python train.py --n_experts=128 --routed_scale=1.0 --balance_bias=false --n_kv_head=8 --norm_eps=1e-05 --rope_fraction=1.0 --qk_norm=false --init_std_qkv=0.0354 --init_std_up=0.0506 --lr_mult_o=1.1 --grad_clip=2.0 --decay_shape="linear" --batch_tokens=65536 --train_tokens=323600000 --dataset="wikipedia_en"
Below are experts of layer 2 (counted from 0) of a mixture-of-experts language model. Rows are named router (the router's row for the expert), gate (a neuron's input weights, with its number), up (a neuron's input weights, with its number) and show model dimensions 32-63. Each number is 128 + 24 x the weight over its row's rms, rounded and kept within 0 to 255.
After each expert's rows: a language model's description of what the expert responds to. This comes from a sample of Wikipedia text that the model never trained on.

# expert 61
router [160 133 155 156 109 161 154 105 150 107 154 113 158 146 105 116 162 100  97 153 102 150 124 102 101 131 140 152 162 127 118 156]
gate0 [149 155 117 145 129 147 138 140 134  94 120 118 100 118 122 182  98 138 106 113 113 154 132 140 139 100 127 144 139 162 139 162]
up0 [158 125 147 117 132 119 109 155 147 136 152 173 170  89 119 145 139 109 186 149 117 118 121 132 162 121 160 124 110 108 135 149]
gate1 [ 99 130 103 157 128 170 114 124 159 137 125 120 138 132 125  93 119 132  80 111 103 163 124 133 159 135  92 112 123 143  99 110]
up1 [105 167 130 141 121 118 143 153 126 126 175 120 128 152 114  96 158 113 133 110 134 101 158 153 153  99 171  98 167  93 119 125]
gate2 [124 121 139 128 137 123 152 143 155  93 161  71 115 161 119 160 114 105 140 159 137 111  93 136  96 114 138 115 120 104 114 101]
up2 [157  91 146 154 125 124 144 119 155 130 146 118 166 164 103 104 122 135 144 142 146 176 144 161 140 106 150 126 119 106  98 129]
gate3 [142 115 141 119 123 132 145 133 155 112  91 138 121 121 143 137 152 131  96 151 103 103 129 130 153 127 173 125 131 132 131 118]
up3 [156 152 118 120 117 109 115  77  86 153 138 123  95 125 136 127 103 116 133 122 114 149 133 145 127 127 120 120 139 107 141 139]
gate4 [141 135 116  70  77 120 140 155 141  95 112 144 148 106 132 151 141 137 124 114 114 107 128  98 130 123 132  99 173 144 102 133]
up4 [142 123 134 102 112 121  85 140  79  91 124 113 198  73 125  78 150 146  76 117 172 108 140 119 117 139 136 115 143 139 140 168]
It responds to: Closing parentheses after years or scores like (2007) and (67), table pipe characters, and newlines ending table rows.

# expert 4
router [145 138 157 161 137 149 160  90 160  99 150 102 152 159 100 147 159 143  98 133 102 161 109  96 106 114 116 156 154 122 121 138]
gate0 [144 115 142 101 129 117 166  81 137 126  88 145 134 169 136 125 132  84 109 103 146 161 149  99 152 111 159 101 169  99 131 104]
up0 [137 160 116 176 157 149 101 106 117  88 122 129 161 117 120  99  99 138 118 130 157 165  86 125 105 125 132 159 157 184 117  92]
gate1 [118 141 111 166 102 146 131 117 113 172 166 141 118 173 117 124 134  98  94 101 153 123 160 143  91 139 143  97 182 124 133  98]
up1 [136 132 117  72 156 144  96 146 104 120 114 153 125 132 119  97 104 148 129 155 112 157 141  96 103 155 120 143 118 145 131 112]
gate2 [140  96 145 147 134 151 118 105 115 110  81 149 153 132 144 124 122 126 143 152 138  55 146 114 114 124 127 115 147 144 146 146]
up2 [140 165 136 165 121 118 126 103  95  85 111  84 119 110 128 113 111 102 106 132 167 144  93 139 100 154 113 125 114 136 149  87]
gate3 [136 133 127 134 148 177 190  91 105  97  43 161 176 154 137 168 106 115 118 120 154 148 127 106 124 110 137 132 114 136 107 112]
up3 [144 161 132  75 127 155 156 140 136 131 111  92 140  90 153 113 152 129 101 130 103 137 121  89 130 130 119 120  65 189 135 106]
gate4 [136 175 107 161 111  94 155  90 138 114 101 115 149 100 120  98 150 108 178 158 128 160 139 210 145 143 140 128 124 110 116 162]
up4 [129 101 124 154 103 148 114 128 152  91 126 129 122 165 127 125 133 107 101 129 110 111 118  88 129 123 132 129  98  94 105 120]
It responds to: Noun-ending suffix pieces like -ations, -ies, -ages, and final digits of years or scores in tables, e.g. organiz-ations, epis-odes, 198-8.

# expert 3
router [158 139 145 156 123 152 155  98 161 103 142 105 156 141 102 120 159 156  92 116 106 145 129  98  95 152 131 142 153 122 135 120]
gate0 [120 117 136 120 141 154 146 133 140 100  59 174  81  91 138 168 119 148 117 141 101 117 117 148 137 151 162  90 140 129 117 134]
up0 [146 198  91 116 129  93 166  87 148 110 122  95 112 127 129 139 127 116 165 147 105 113 135  92 164 124 117 153 108 186 144 139]
gate1 [145 157 120 117  98 127 131 136 135 150 197  92 143 156  93 140 109 115 118 106 165 151 107 105 150 130 122 159 131 120 158 168]
up1 [155 145  91 144 135 101 103  92 154 141 188 131 109 111 116 149 141 126 125 113 174 110 120 158 108 143 138 162 116 151 148 137]
gate2 [109  87 107 178 109 117 126 160 124 128 165 151 172 142 141 109 171 126 166 105 124  93 106 140 103 156 131 167 169 130 139 126]
up2 [160 156 124  96 135 133 146 116 122 138 103 102  97  84 121 122 116 103 131 125 147 172 116  78 128 142 147 118 131 134 120 120]
gate3 [110 167 150 104 135 169 152 161 164 120 133 128 142 133 132 110 133 135 121 123 134 103 133 156 165 119 139  91 141 111 120 121]
up3 [139  89 116 158 140 109 106 121 110 127 142 125 110 102 123 121 130 130 136 127 118 166 116 123 119 110 105 117 138 108 120 131]
gate4 [128 126  85 134 163 184 117  91 131 131 139 118 136 107 128 105 167 112 124 112 146 119 126 154 133 132 130 111 143 131 146 104]
up4 [137 147 121 124 107 166 111 110 155 135 117 132 129 160 156  96 182 118 163 145 107 123 132  96 124 129 119 139 125 114 138 126]
It responds to: Hyphens inside compounds such as Commander-in-Chief and under-19s, capital or lowercase t pieces, mid-word fragments (ult, art), and CJK byte pieces.

# expert 42
router [158  97 154 145 155 148 146 106 152 118 151  96 154 157 100 129 161 127  99 124  97 155 118 105 103 107 136 159 152 113 120 118]
gate0 [119 126  82 150 146  73 122 132 145 126 106  66 158 169  99 121 158 145  98 102  74  88 120 131  58 123 145 135 113 129 112 131]
up0 [114 115 148 130 141 127 136 113 112 147 152 162 137  86 149 168 124 119 106 140 136 128  91 135 130 115 176 113 145 173 125 162]
gate1 [109 156 157 125 164 140 161  95 103 110 118 141  95 157 101 151 123 126 124 109 137 153 112 136 141 141 133 116 128 116 112 144]
up1 [146  99 127 107 121 105 145  88 114 116 126 116 105  87 166 120 142 114 119 101 139 109 117 118 145 124 112 110 145  95 143 155]
gate2 [117 116 146 124 157 103 134 118 108 154 146 122 147 152 162 132 132 109  96 126 142 108 137 104 107 127 123  76 117 194 127 130]
up2 [141 114 105 120 123 130 148 146 169  90 133 129 134 161 139 133 156 150 111 112 138 144 166 135  60 118 113 160 147 117 114 114]
gate3 [ 99 167 152  97 152 153 141 115 146  67 147 144 132 150  82 130  94 127 115 156 130 126 124 169 127 110 130 118 156 106 123 132]
up3 [127  94 141 128 100 112 187 131 169 172 101 125 100 140 124 134 129 119 116 121 104 161 129 121 101 135  96 150 144 126 114  77]
gate4 [107 134 123 109  83 142 168  91 128  54 123 110 119 130 133 156 164 101 122  94 144 116 107 175 113 128 113 130 149 143 133 110]
up4 [109 124 128 118 103 131  90 138  61 157 166 125 127 119 156 108 140 120 111 105 140  88 126 106 105 154 152 105 100 146 130 117]
It responds to: Capital M starting a name, ends of names such as Syd(ney), -or and -i, plus line breaks and quotes in lists and tables.

# expert 27
router [156 117 157 156 157 150 144 107 152  99 153 106 160 147 103 135 159 110  93 118 102 154 113 109 103 147 130 151 162 122 108 137]
gate0 [ 95 120 134 118 119 110 169 154 155 156 143 106 106 103  80  90 112 112  92 124  98 109 155 103 106 104 127 127 126 182 154 154]
up0 [161 118 148 121 135 139 100 137 100 140 115 168 104 159 166 104 176 131 144 113 169 155 120 148 170 120 149 143  84 101 114 132]
gate1 [142 119 123 147 146 101  96 150 118 133 117 178  88 126 127 131 123 101 130 123 153 114 141  96 134 124 104 192 108 139 144 100]
up1 [145 128 114 144 123 101 108 178 121 131 110 114 137 116 143 117 131 118 116 118 130 134 112 135 177 138 144 148 147 114 113 140]
gate2 [157 114 129 133 132 125 105  94 122 101 108 128 129 130 128 184 138 136 187 129 117 140 115 120  70 118 107 122 142 184 105 144]
up2 [151 113 120 124 143 144 143 195  64 114 137 106 141 106 109 125 166 143 109 123  89 117 108 136 107 140 133 117 150 171 104  99]
gate3 [ 86 130 131 145 112  87 138 122 110 160 166 167 163 155 139  81 147 153 162 144 106 106 131 114 165 148 115 114 121  93 148 142]
up3 [174 116 108 132 113 114 121 130 103 115 151 156 110 120 164 112 126 155 148 150 117  99 129 125 121 118 157 132 111 120 132 115]
gate4 [ 86 168  83 140  93 141 131 132 155  94 165 107 185  80 112 145 117 113 134 110 107 150 138 147 123 126  91 127 119  92 124 166]
up4 [156 128 135 128 143 133 145 205 133 121  85 107 150 113 117 121 141 124 136 138 178 155 142 119 118 139 203 147 132 135 138 129]
It responds to: Mid-word or word-ending pieces such as -er, -ist, -ay, and capital initials D, K, O in names, plus Arabic letters.

# expert 34
router [149 128 152 142 161 162 157  98 157 109 154 102 158 162 106 141 175 118  92 137 105 164 123 103 103 117 154 157 158 114  93 135]
gate0 [194 161 122 101 130 135 123 154 125 134 124 164 153  92 152 146  82 102  67 107 129 132  94  99  71 109 107 164  95 106 118 110]
up0 [165  71 101 113 151 125  89  95 134 110 120 116 153 144 152 137 129 136 140 147 153 136 158 101  81 135 127 122  90 110 157  96]
gate1 [126 139  92 137 130 101 137 114 117 119 135 122 143 154 127 137 100 142 137 104 118 116 131 142 140 151 135 151 134 112 129 119]
up1 [115  71 136 151 111 115 144 139 136 138 140 133 116 159 100 148 136 112 116 100 152 143 118 126  91  96 152 115 143 158 162 168]
gate2 [127 134 135 109 130 118 131 138 127  92 184 102 154 109 121 160 164 131 110 157 105 144 114 124 137 145 106 125 139 120 133 149]
up2 [ 95 120 132  96 141 137 150 114 149 172 117 124  99 121 172 135 147 140 147 135  86 157 126 118 143 142  91 143 154  92 147 157]
gate3 [155 171 120 138  98 116 168 118 144 127 114 141 119 148 119 119 159 142 117 156 166 134 146 129 138 109 145 132 148 160 107 149]
up3 [131 114 140 115 102 154 178 121 141 110 115 134 127 160 175  91 118 114 119 144  93 163 162 136 117 124 108 135 141  93 146 128]
gate4 [156 118 177 130 125 140 151 151 118 109 151 149 150 140 109 142 132  87 154  80 109 159 139 122 131 135 142 120 139 104 113 114]
up4 [158  94 170 158 120 103 140 133 123 116 148 146 155 121 115 147 103 108 164  73 104 141 186 115 146 119 147  96 150  93  99 107]
It responds to: Early syllables of names and words like ru in f-ru-it, T-ru-jillo, capital letters D, R, Ar, and auxiliaries be, been after has or have.

# expert 37
router [158  78 131 153 130 130 137 120 111 142 165  85 150 134  94 181 132 157 118 137 123 141 136 116 131 123 108 136 131  90 131  89]
gate0 [127 107 110 137 120  63 152 102 132 140  79 121  96 111 183 117  94 134 155 120 123 122 133 176 174 111  89  90 146 172 120 130]
up0 [117 105 113 150 112  79 152 104 128 139  82 128 106 112 174 109  98 140 154 119 121 135 135 176 191 122  98 100 128 162 128 117]
gate1 [129 148 134 133 119 127 102 150 122 173 107 107 122 120 104 117 148 102 126 120  93 166 133 128 127 133 158  84 123 113 139 159]
up1 [150 133 157 116 104 178 107 111 135 163 144 116 150 131  94 159 145 130 115 116 184  88 118  93 133 120 149 110 141 148 124 142]
gate2 [ 70 155 146 147 131 142 120 139  97 138 174 132 111 119 120 133 125 136 113 121 140 163 136 165 112 135 117  93 168  83 135 109]
up2 [ 94 165 145 145 119 124 137 132 107 141 168 125 127 109 111 118 124 132 115 119 147 172 141 174 131 120 113 115 153 112 133  99]
gate3 [135 148 111 147 123 175  99 159 108 140 168 104 103 108 116 115  87 114 134 132 115  82 133  86  67 118 117  80 136 136 112 113]
up3 [176 116 160 142 122 139 123  56  83 128 136 129 165 164 133 146 137 113 166 133 151 128 154 139 117 136 124 161 181 145 147 156]
gate4 [129  96 104 126 114 164 155 113 161  87 115 120 148  98 101 129 127 121 137 132 120  84 128 158 155 123 130 138  72 116 115 150]
up4 [130 126 115 142 108 159 129 116 141  48 106  96 118 111  98 134  91 122 119 145  98 117 142 176 152 125 134 153 108 120 112 130]
It responds to: Newline tokens ending table rows, headings, sentences, or album chronology lines in infobox and table markup.

# expert 44
router [155 118 146 143 146 155 153 107 149 105 154 113 152 159 105 147 148 121 100 130 106 166 110  98  84 119 148 151 150  96 120 171]
gate0 [127 147 140 112 103 110 159  76 184  66 148 110 182 160 119 178 163 105 136 124 169 129 113  93 116 133 117  95 131 111  98 114]
up0 [130 125  77  87 125 129 159 138 168 136 122 102 149 124 107  96 128 138 143  94 118  87 146 122 141  96  68 153 119  85 103 114]
gate1 [119 107 173  79 145 141 144  97 130 122 112  94 139 151 147 110 111 136 153 156 109 131 102 123 138 130  83 151 104 142 142 129]
up1 [ 89 159 151 109 147  99 152 137 186  97 131 142 152  86 101 140 131 118 141 167 149 134 150 134 107 145 166 129 115 170 133 162]
gate2 [150 142 133 156 110 117 154 110 158  96 121  65 111 138 135 156 133 163 139 149 127 119 116 163 109 146 105 116 165 117 119 126]
up2 [ 80 128 127 121 117  95 128 107 100 132 101  81 125 176 119 136 112 135 120 122 130 115 130 167 114 152  76 124 119 143 135 162]
gate3 [139 128 105 121 144  63 155  97  86 125 110 146 130 130  89 157 119 160 118 100 114 123 124 116 127 144 142 102 118 116 141 109]
up3 [131 131 117 131 122  97 152 140 164 145 122 160 145 128 157 100 125 160 170 156 156 141 119 133 172 132 108 127 138 136 163  88]
gate4 [ 89 112 104 135 136 134 166  77  96 118 110 144 126  99 114 156 129 136  79 157 122 132 171 111 113 117 154 107  84  90 124  89]
up4 [142 154 106 154 147 164 169 142 105 116 102 140 108  67 110 106 150 148 115 120 115 141 142 125  90 153 131 134 122  93 142 146]
It responds to: Suffix pieces completing nouns, especially disorders, century, conurbation, and Our, plus closing parentheses and "of" in technical or math text.

# expert 60
router [166 130 149 156 155 147 149  97 151  86 159 108 162 155 113 154 147 130 104 130 108 155 116  96 103 143 121 144 152 110 131 156]
gate0 [110 143 159 154 175  79 152 134 143 128 146 139 132 123 156 117 110 127 104 120  88 153 112 157 138 110 159 138 128 156 121 126]
up0 [148 108 159  98 101 131 124 151 104 108 164  89 146 169 145 133 134 147 119 134 111  78 132 132 145 156 138 123 105 139 118 109]
gate1 [108  94 131  80 157 162 122 138 123 103  85 126 152  91 126  85 148 116 114 116  94 135 115 123 151 118 131 133 129 110 141 113]
up1 [144 144 131 120 115 137 131  88  97 119 131 146 176 174 129 111 126 121 133 125 121 126 117 105 128 133 117 139 113 130 110 132]
gate2 [152 126 128 150 148 168 111 129  98 105 151 154 151 141 137 127 159 137 116 117  74 135 106 141 158 106 167 151 164 104 137  79]
up2 [125 120 117 106 116 151 102 125 123 125 170 120 129  90 137 106 153 112 151 139 117 169  86 134 144 131 146 133 123 126 122  93]
gate3 [131 147 129 179 138 136 134 100 172 133 157 161 115 149 142 114 170 149 148 131 122 103 100 109  73 106 109 125 166 129 113 152]
up3 [118 101 122 149 147 153 137  81 144 150 106 120 166 137  58 174 133 124 161 162  69 151 162 149  71 136 162 122 142 121 142 102]
gate4 [130 136 170 133 116 129 111 131 136 100 145 110 139 129 118 102 192 164 167 155 120 138 137 129 136 123 132 113  83 131 104 129]
up4 [159 112 112 165 135 112  98  89 154  89 115 190 119 116 177  87 155 135 142 154 112 142 168 126 123 125 107 133  97 185 119  94]
It responds to: Digits in scores and tables, capital C, and pieces of Vietnamese or accented words such as Trần, plus suffixes such as -ial and -ine.

# expert 14
router [151 143 146 141 158 150 150 107 162  93 161 102 154 153  97 117 169 121 102 124 103 151 134 109  97 126 135 147 151 114 114 146]
gate0 [136 136 139 104 122 128 150 141 165 102 157  83 125 126 163 170 124 127 121 134 116 121 165 164 101 151 116 143  65 138 139 125]
up0 [141 154 109 124 133 176 134 121 121 154 125 122 116  95 134 125 148 118 136 115 102 163 123 121 143  99 133 155 185 107 129 124]
gate1 [127  93 125 144 102 158 171 108 132 135 159 151 144 147 144 174  90 139 117 147 129 116 130 169 141 135 111 138 126 160  93 157]
up1 [108 131 144 111 131 121 132 125 132 144  86 119  95 126 126 165  97  87 185 127 109 113 115 111 120 108 117 121 176 120 122 146]
gate2 [136  99 144 129 122 131 173 145 144 153  83 137 119 164 156 160  91 120 101 101 111 124 148 166 179 140 103 169 160 147  99  83]
up2 [121 132 126 173 125 155 154 119 129 161 106 117 142 132 124 122 158 113 133 112 152 126 169 164 163 117 135 141 128 170 133 151]
gate3 [135  97 127 138 117 102 151  55 178 141 168 107 154 129 120 134 135 133 130 116 119 106 124 116 163 137 138 136  85 126 113  89]
up3 [144 161 133  82 126 107 138 109 127 135 110 120 149 127  83 146 147 106 126 147 120 137 141 128 170 153 105 186 192 156 131 151]
gate4 [159 128  82 124 105 132 125  85 124 145 137 159 115 133  94 172 109  95 129  92 173 119 120 117 100 130 123 106 168 119 123 154]
up4 [ 98 145 120 131 134 116  87 133  82 108  78 155 128  77 124 168 119 156 136 140 102 152 136 127  44 116 123 159  90 130 147 146]
It responds to: Decimal fractions like .0 and .5 in vote-percentage tables, plus capital initials and word starts such as B, l, s, she.

# expert 47
router [151 147 126 171 115 137 139  83 139 132 167 133 155 141 107 124 137 146 107 128 116 149 133 125 132 133 102 185 156 115 120 148]
gate0 [133  93 154 119 149 118 149 130 158 148 125  93  99 126 116 144 104 132 151 118 157  83 129 115 113 113 102 141 192  88 135 121]
up0 [143 123 120 103 135 123 149 188 139 128 110 103 110 163 102 115 128 122 139 123 175 104 125 100 163 135 122 177 162  86 123 125]
gate1 [124 129 137 161 127 144 120 130 145 141 165 117 128 140  81  87 156 116  64 121 152 110 120 147 139 122 137 130 103  92 146 125]
up1 [100 119 118  80 145 105 152 152 150 146 124 148 117 170 139 146 150 128 129 129 118 103 125  99  70 138 190  75  92 147 152 103]
gate2 [124 114 134 125 133 117 121 167 120 131 129 173 147 132 103 121  77 136  96 117 165 164 139 124 104 106 158 147 159 143 125 141]
up2 [116 135  91 122 129 147 153 108 148 114 127 114 112 125 115 130 125 139 138 139 104  97 132 127 158 155 117 122 121 108 112 133]
gate3 [135 165 151 144 111  95  75 113 174 116  94 138 114 106 114 116 149 143  87 107 167 117 130 127 138 115 155 103  58 156 138 151]
up3 [121 106 122 127 139 141 199 111 123 149 172 116 146 144 120 134  87 145 122 140 100 132 123 132 117 124 101 126 170 143 130 135]
gate4 [128 124 111 114 143  94 118 122 154 130 178 125 132 132 128 126 163 131 123 119 105 137 106 146 130 111 133 154  77 198 140 135]
up4 [143 139 188 112 118 147  94 139  85 111  96  84 137  88 131 131 111 121 155 134 110 149 136 105 160 127 139  80 144  79 127 110]
It responds to: Pipe characters separating cells in wiki tables, especially after numbers or names, plus semicolons and slashes in lists.

# expert 18
router [176 130 152 167 127 155 149  98 157  94 160 103 154 151 108 128 146 133 103 113  99 157 113 105 108 128 160 147 161 108 139 180]
gate0 [128  95 108 152 131 118 119 116 108 146 117  91  64 130 114 131 132 129 159 118 131 126  79 153 110 119 177 109  94 110 126 128]
up0 [100 140 135 117 186 143 134 121 176 139 128 155 158 107 130 136  89 122 132 118 149 110 174 138 147 130 100 111 122 150 134 113]
gate1 [161 116 127 143 111 148 130 101 156 146 114 144 106 157 117 138 161 147 163 150 118 134 111 125  88 130 156 165 107 149 131 144]
up1 [134 145  91 126 119 132 142 148 117 105 141 125  93 108 185 123 127 163 142 165 119 124 119  79 127 117 154 157 178 137 135 110]
gate2 [155 174 150 119 125 134 190  66 130 109 126 140 133 152  73 137 169 114 138 120 119 147 115 111 125 126 142  97 152 163 128 136]
up2 [153 134 143 125 133 141 113 143 151 100 146 139 131 137 118  76 140 135 120 109 123 117 131 117 122  98 163 123  93 136 136  94]
gate3 [157 107  57 147 109 140 128 111 149 113 101 111 121 147  96 145 114 164 123 145 116 129 119  83 148 112 104 116 101 178 135 103]
up3 [112 122 114 123 144 131 138 140  91 159 123 160 142 138 189 175 130 106 143 119 122 146  91  98 129 149 108 144 114 131 134 107]
gate4 [168 140  87 143 124 156 132 118 148 120 136 164 121  73 127 129 110 103 133 112 120 112 124 178 130 144 128 130 143 103 113 148]
up4 [160 145 123 112 134  96  98 148 137 177  96 144  96 132 129 150 160 144 160 104 144 149 133 119  88 144  98 142 120  96 145 167]
It responds to: Opening parentheses, the pronoun he, JP(L) in asteroid tables, and suffix pieces such as -ient, -ic, -ad, often near math or formula markup.

# expert 12
router [157 111 154 153 147 153 153  90 163 101 148  99 157 167 103 117 146 101 104 112  96 156 133 109  98 113 115 146 151 106 128 140]
gate0 [125 103 124 126 111 128 131 118  90  60  96  80 145 146  90 113 154 118 121 108  79 139 152 145 122 135 145 135 111 103 128 119]
up0 [142 118 123 119 137 115 138 137  99 176 142 134  69  61 146 150  97 126 143 125 153 147 122 136 154 124 126 124 159 118 103 126]
gate1 [ 91 161 127 192 125 113 155  88 143 134 154 110 125  88 139 129 120 134 123 146  98 122 154 110 105 121 112 135 113 120 140 112]
up1 [132 120 127 130 122 118 109  93 133 140 153 155 119 152  96 159  95 150 116 164 102 129 112  86 128 163 166 193 142 148 149  81]
gate2 [160 108  86  97 110 144 109 130 167 111 138 149 141  90 115  98 122  96 173 129 125  99 162 105 116 146  98 155  95 123 140 129]
up2 [103 161 172 126 144 118 141 120 101 166  95 118 117 146 122 153 128 149 107 114 155 164 124 147 159 119 134 101 146 141 111 120]
gate3 [142 133 124 111 140 133 200 129 143 148 114 139 161 127 131 112 110 121 143  79  95 148 138  99 111  99 118  89 142 129 142 148]
up3 [159 111 109 101 132 102 150  98 129 135 141 115 115 134 130 109  90 122 118 135 133 153 145 146 153 118 110 177 141 177 126 148]
gate4 [160 149 133 141 118 115 122 116 106 132  62 116 139 143 116 147  72 135 113 165  87 182 125 132 147 114 117 141 125 180 116  86]
up4 [130 125 117 154 140 144 118 118 108 122  96 146 150 164 106 141 155 156 124 116 161 184 109 102 188 115 131 144  77  55 144 125]
It responds to: Prepositions with, of and to, plus first pieces of words such as count(ry), N(EXT), Liter(atura), often in lists, citations and coordinate text.

# expert 50
router [153 138 148 155 121 151 157 101 154  93 145  96 154 160  99 150 153 119 104 143 104 170 116  99  96  94 129 157 150 136 148 125]
gate0 [136 125 121 142 113 135 126 112 191 164 134 145 151 140  98 125 122 115 153 130 126  99 165 109 114 134 172 114 111 157 100 114]
up0 [106 141 169 135 112 105 123 135  88  91 175 116 136 164 107 147 109 135 128 112 143 111 148 173 150 128 131 168 122  94 152 115]
gate1 [136 123 116  95  89 123 137 149 135  70 181 139 109 122 154 160 123 108  90 156 130 128 125 130 132 117 150 126 146 147 127 115]
up1 [ 98 124 160 112 147 105  98 195 121 148 135 103 115 128 172 116 130 105 135 142  69 138 103 100  83 155 177 114 132 129 144 149]
gate2 [118 139 171 143 122  85 110 164 121  73 148 101 121 139  82 138 151 122 141 122 181 124 101 118 108 159  92 118 161  84 115 136]
up2 [153 145 156 116 117 120 105 151 120 128 116 126 166 161 101 139 194 126 149 102 107 152 119 133 112 119  88 112 129 105 141 126]
gate3 [121 117 152 119 145 112 152 126 105 142 130  80 116 156 107 136  92 135  99 113  92 110 135 136 138 145 136 118 201 126 153 106]
up3 [ 79 128 181 108 121 132 114  88 140 137 112 133 129 104 132 116 129 107 101 135 132 165 142 134 140 132 136 108 131 105 131 117]
gate4 [ 96  90 133 147 133 139 146 126 149 144 178  72 179 158 123 129 124 130 142 139 139 147 110 122 134 150 102 104  75 188 156 103]
up4 [132 142 108 140 131 111 126 120 125 146 138 153 151 130 113 120 169 136 120 136  79 129 118 135 139  82 128 122 121 128 126 157]
It responds to: Middle pieces of first names like Chris and Morris in credit lists, table numbers like 13 and 12, and the word to.

# expert 33
router [156 129 150 148 155 153 151 107 157 103 161 104 155 149 108 125 156 114 103 123 101 151 136  99 110 136 125 149 152 122  92 154]
gate0 [149 110  96 137 117 150  98 104 151 105 176 124  84 105 142 102 157 150 151 112 151 151 139 108 135 137 100 161 155 150 137 111]
up0 [150 115 109 126 113 109 102 113 169 119 137 106 129 122 108  77 166 150 131 119 132  98 125 110 141 133 153 143 101 145 108 135]
gate1 [161 110 134 120 114  99 139 153 123  90 163 143 130 125 155 104 121 162  94 133 143  72 114 150 221 136 122 168  97 129 141 128]
up1 [160  94 142 117 135 147 128 194 127 124 135 150 158 162 142 130 133 127 119 138 147 118 102 138 156 145  74 143 109 103 121 122]
gate2 [113 100 131 148 125  57 135 146 148  97 152  95 166 181 130 143 136 122  50 112 113 140 138 106 159 150 135 117 141 109 141 148]
up2 [124 121 122 107 101 150 140 157 130 143 152 115 121 138 103 135 114 115 157  92 120 115 160 103 138  82 120 114  65 138 118 100]
gate3 [154 137  77  96 140 193 160 176  90 127 124 105 103  81 164 107 134 114 139 123 137 155 134 148 112  97 140 119 191 142 101 143]
up3 [ 75 124  96 142 133 139 156 148 156 129 134 126 121 118 109  98 107 104 136 112 171 139 138 112 189 155 159 151  92 134 108 155]
gate4 [ 91  91 149 131 153 125 154 108 166 109 148 126 127 150 144 146 135 134 133 143 105 124  80 124 101 145 124 116  97 117 130 132]
up4 [136 101 152 120 172 131 121  94 124 149 153 117 168 114 157 123  92 138 112  88 107 135 111 109 141 155 111 127  88  99 117 142]
It responds to: The preposition "in", capital R/Re/res word starts, "suc" in "succeeded", and words ending with a comma or period, e.g. singer, Other.

# expert 20
router [167 140 157 138 148 152 154 104 164 102 152 102 155 146 109 126 160  94  99 111 112 145 135 103  93 130 111 156 155 124 120 141]
gate0 [126 155 108 126 146 145 140  90 101 114 155  66 122 155 111 160  76 117 122 118 153 150 148  70 128 119 124 115 133 114 125 126]
up0 [113 179 132 118 134 130 118  85 138 148 152 114 150 126 109 110  66 124 141 119  90 161 137  95 128 123 175 140 126 102  95 122]
gate1 [ 96 104 115 150 163 123 175 133  99 143 119 167 131 137  98 133 101 134 127 103 128  79 170 100  73 137 118 132 124 132 140 109]
up1 [125 148  92  88 114 145 146  86 117 138 149 136 124 133 139 119 141 138 146 162 121 155 138 117 120  99 153 144 107  75 153 145]
gate2 [139 157 134 141 114 163 123 102 111 109 111 102 115 104 144 114 144 112 117 117 127 126 191 127 164 128 141  85 149 117 151 136]
up2 [109 131 150 107 129 132  52 143 132 149 118 132 167  95 143 131 133 157 103 123 104 145 131  88 122 117 150 114 132  94 138 157]
gate3 [172  94 156  98 123 151 155 139  84 118 112 107 169 107 136  75 120 123 104 123 122 136 103  99 138 148  80 112 100 146 140 122]
up3 [ 94 132 127 123 111 101 144 133 139 171 144 133 133 132 150 144 126 149 113 129 122 141  94 115 136 110 127 113 146  85 122 140]
gate4 [111 153 152 138 160  92 137 101 134  89 129 116  99  82  98 112 112 104 194 127 144 141 139 147 156 111 103 140 119  90 144 119]
up4 [ 72  80  92  89 124  93 102 100  92 173 107 154 127 124 110 146  80  98 120 145 114 118 119  88 170 135 147 133 137 118 144 109]
It responds to: Capitalized first pieces of names and entities such as United (States), World, British, N, P, plus endings like -ional, -ular.

# expert 62
router [151 161 145 157 126 146 161  96 160 100 152 105 162 143 114 133 152 128  97 127 104 154 125 105  96 124 126 143 161 111  99 165]
gate0 [127 112 129 131 140 121 128 121 129  85 114 178 135 138 139 130 143 119 108 131  97 116 119 136  98 120 110 119 104 108 147 106]
up0 [143 155 166 139 100 128 151 168  72 133 140  99 100 149 155 152 137 151 144 142 120 160 110 102 130  94 142  99 148 143 112  79]
gate1 [165 127 101 172 126 164 146 122  98 144 109 150 136 109 133 104 100 134 139 134 169  98 138 107 135 122 101 127 148 151 126 136]
up1 [169 114 157 145 114 142 126 158 130 163 138 132  82 120 118  84 119 122 192 141 143 132 157 141 132 132  71  74 165 166 111 114]
gate2 [146 123 122 157 130 131 133 120 150 143 111  88 153  89 129 125 130 148  88 139 139 104 158  85  87 135  57 117 143 108  99  82]
up2 [111 106 134 105 169 125 173 155 121 113 118 153 123 103  95 116 125 163 146 114 117 157 111 125 141 113 128 103 109 114 177 123]
gate3 [ 89 124 144 122 134 128 180 124 132 141 133 117 124 186 102 121 131  96 107 142 158 137  96 132 170 127  92 121  88 130  93 111]
up3 [139 146 109 137 131 107 115 144  62  87 116  69 149  84 154 140 130 136 173 141 121  96 152 143 101 137 136 123 168 120 128 106]
gate4 [130 124 139  71 114 119  80 153 163 114 131 148 129 147 105 137 178 119 178 119 109  94 131 159  97  88 136 146 122 155 138 126]
up4 [175 123 130 159 108 175 157 118  83 107 120 137 154 116 117 120 112 117 106 111 160 164 133  93 173 126 129  99 119 114 108 159]
It responds to: Table pipes, digits in number strings, and endings like -ved in achieved and approved, -ical in Medical, -ed.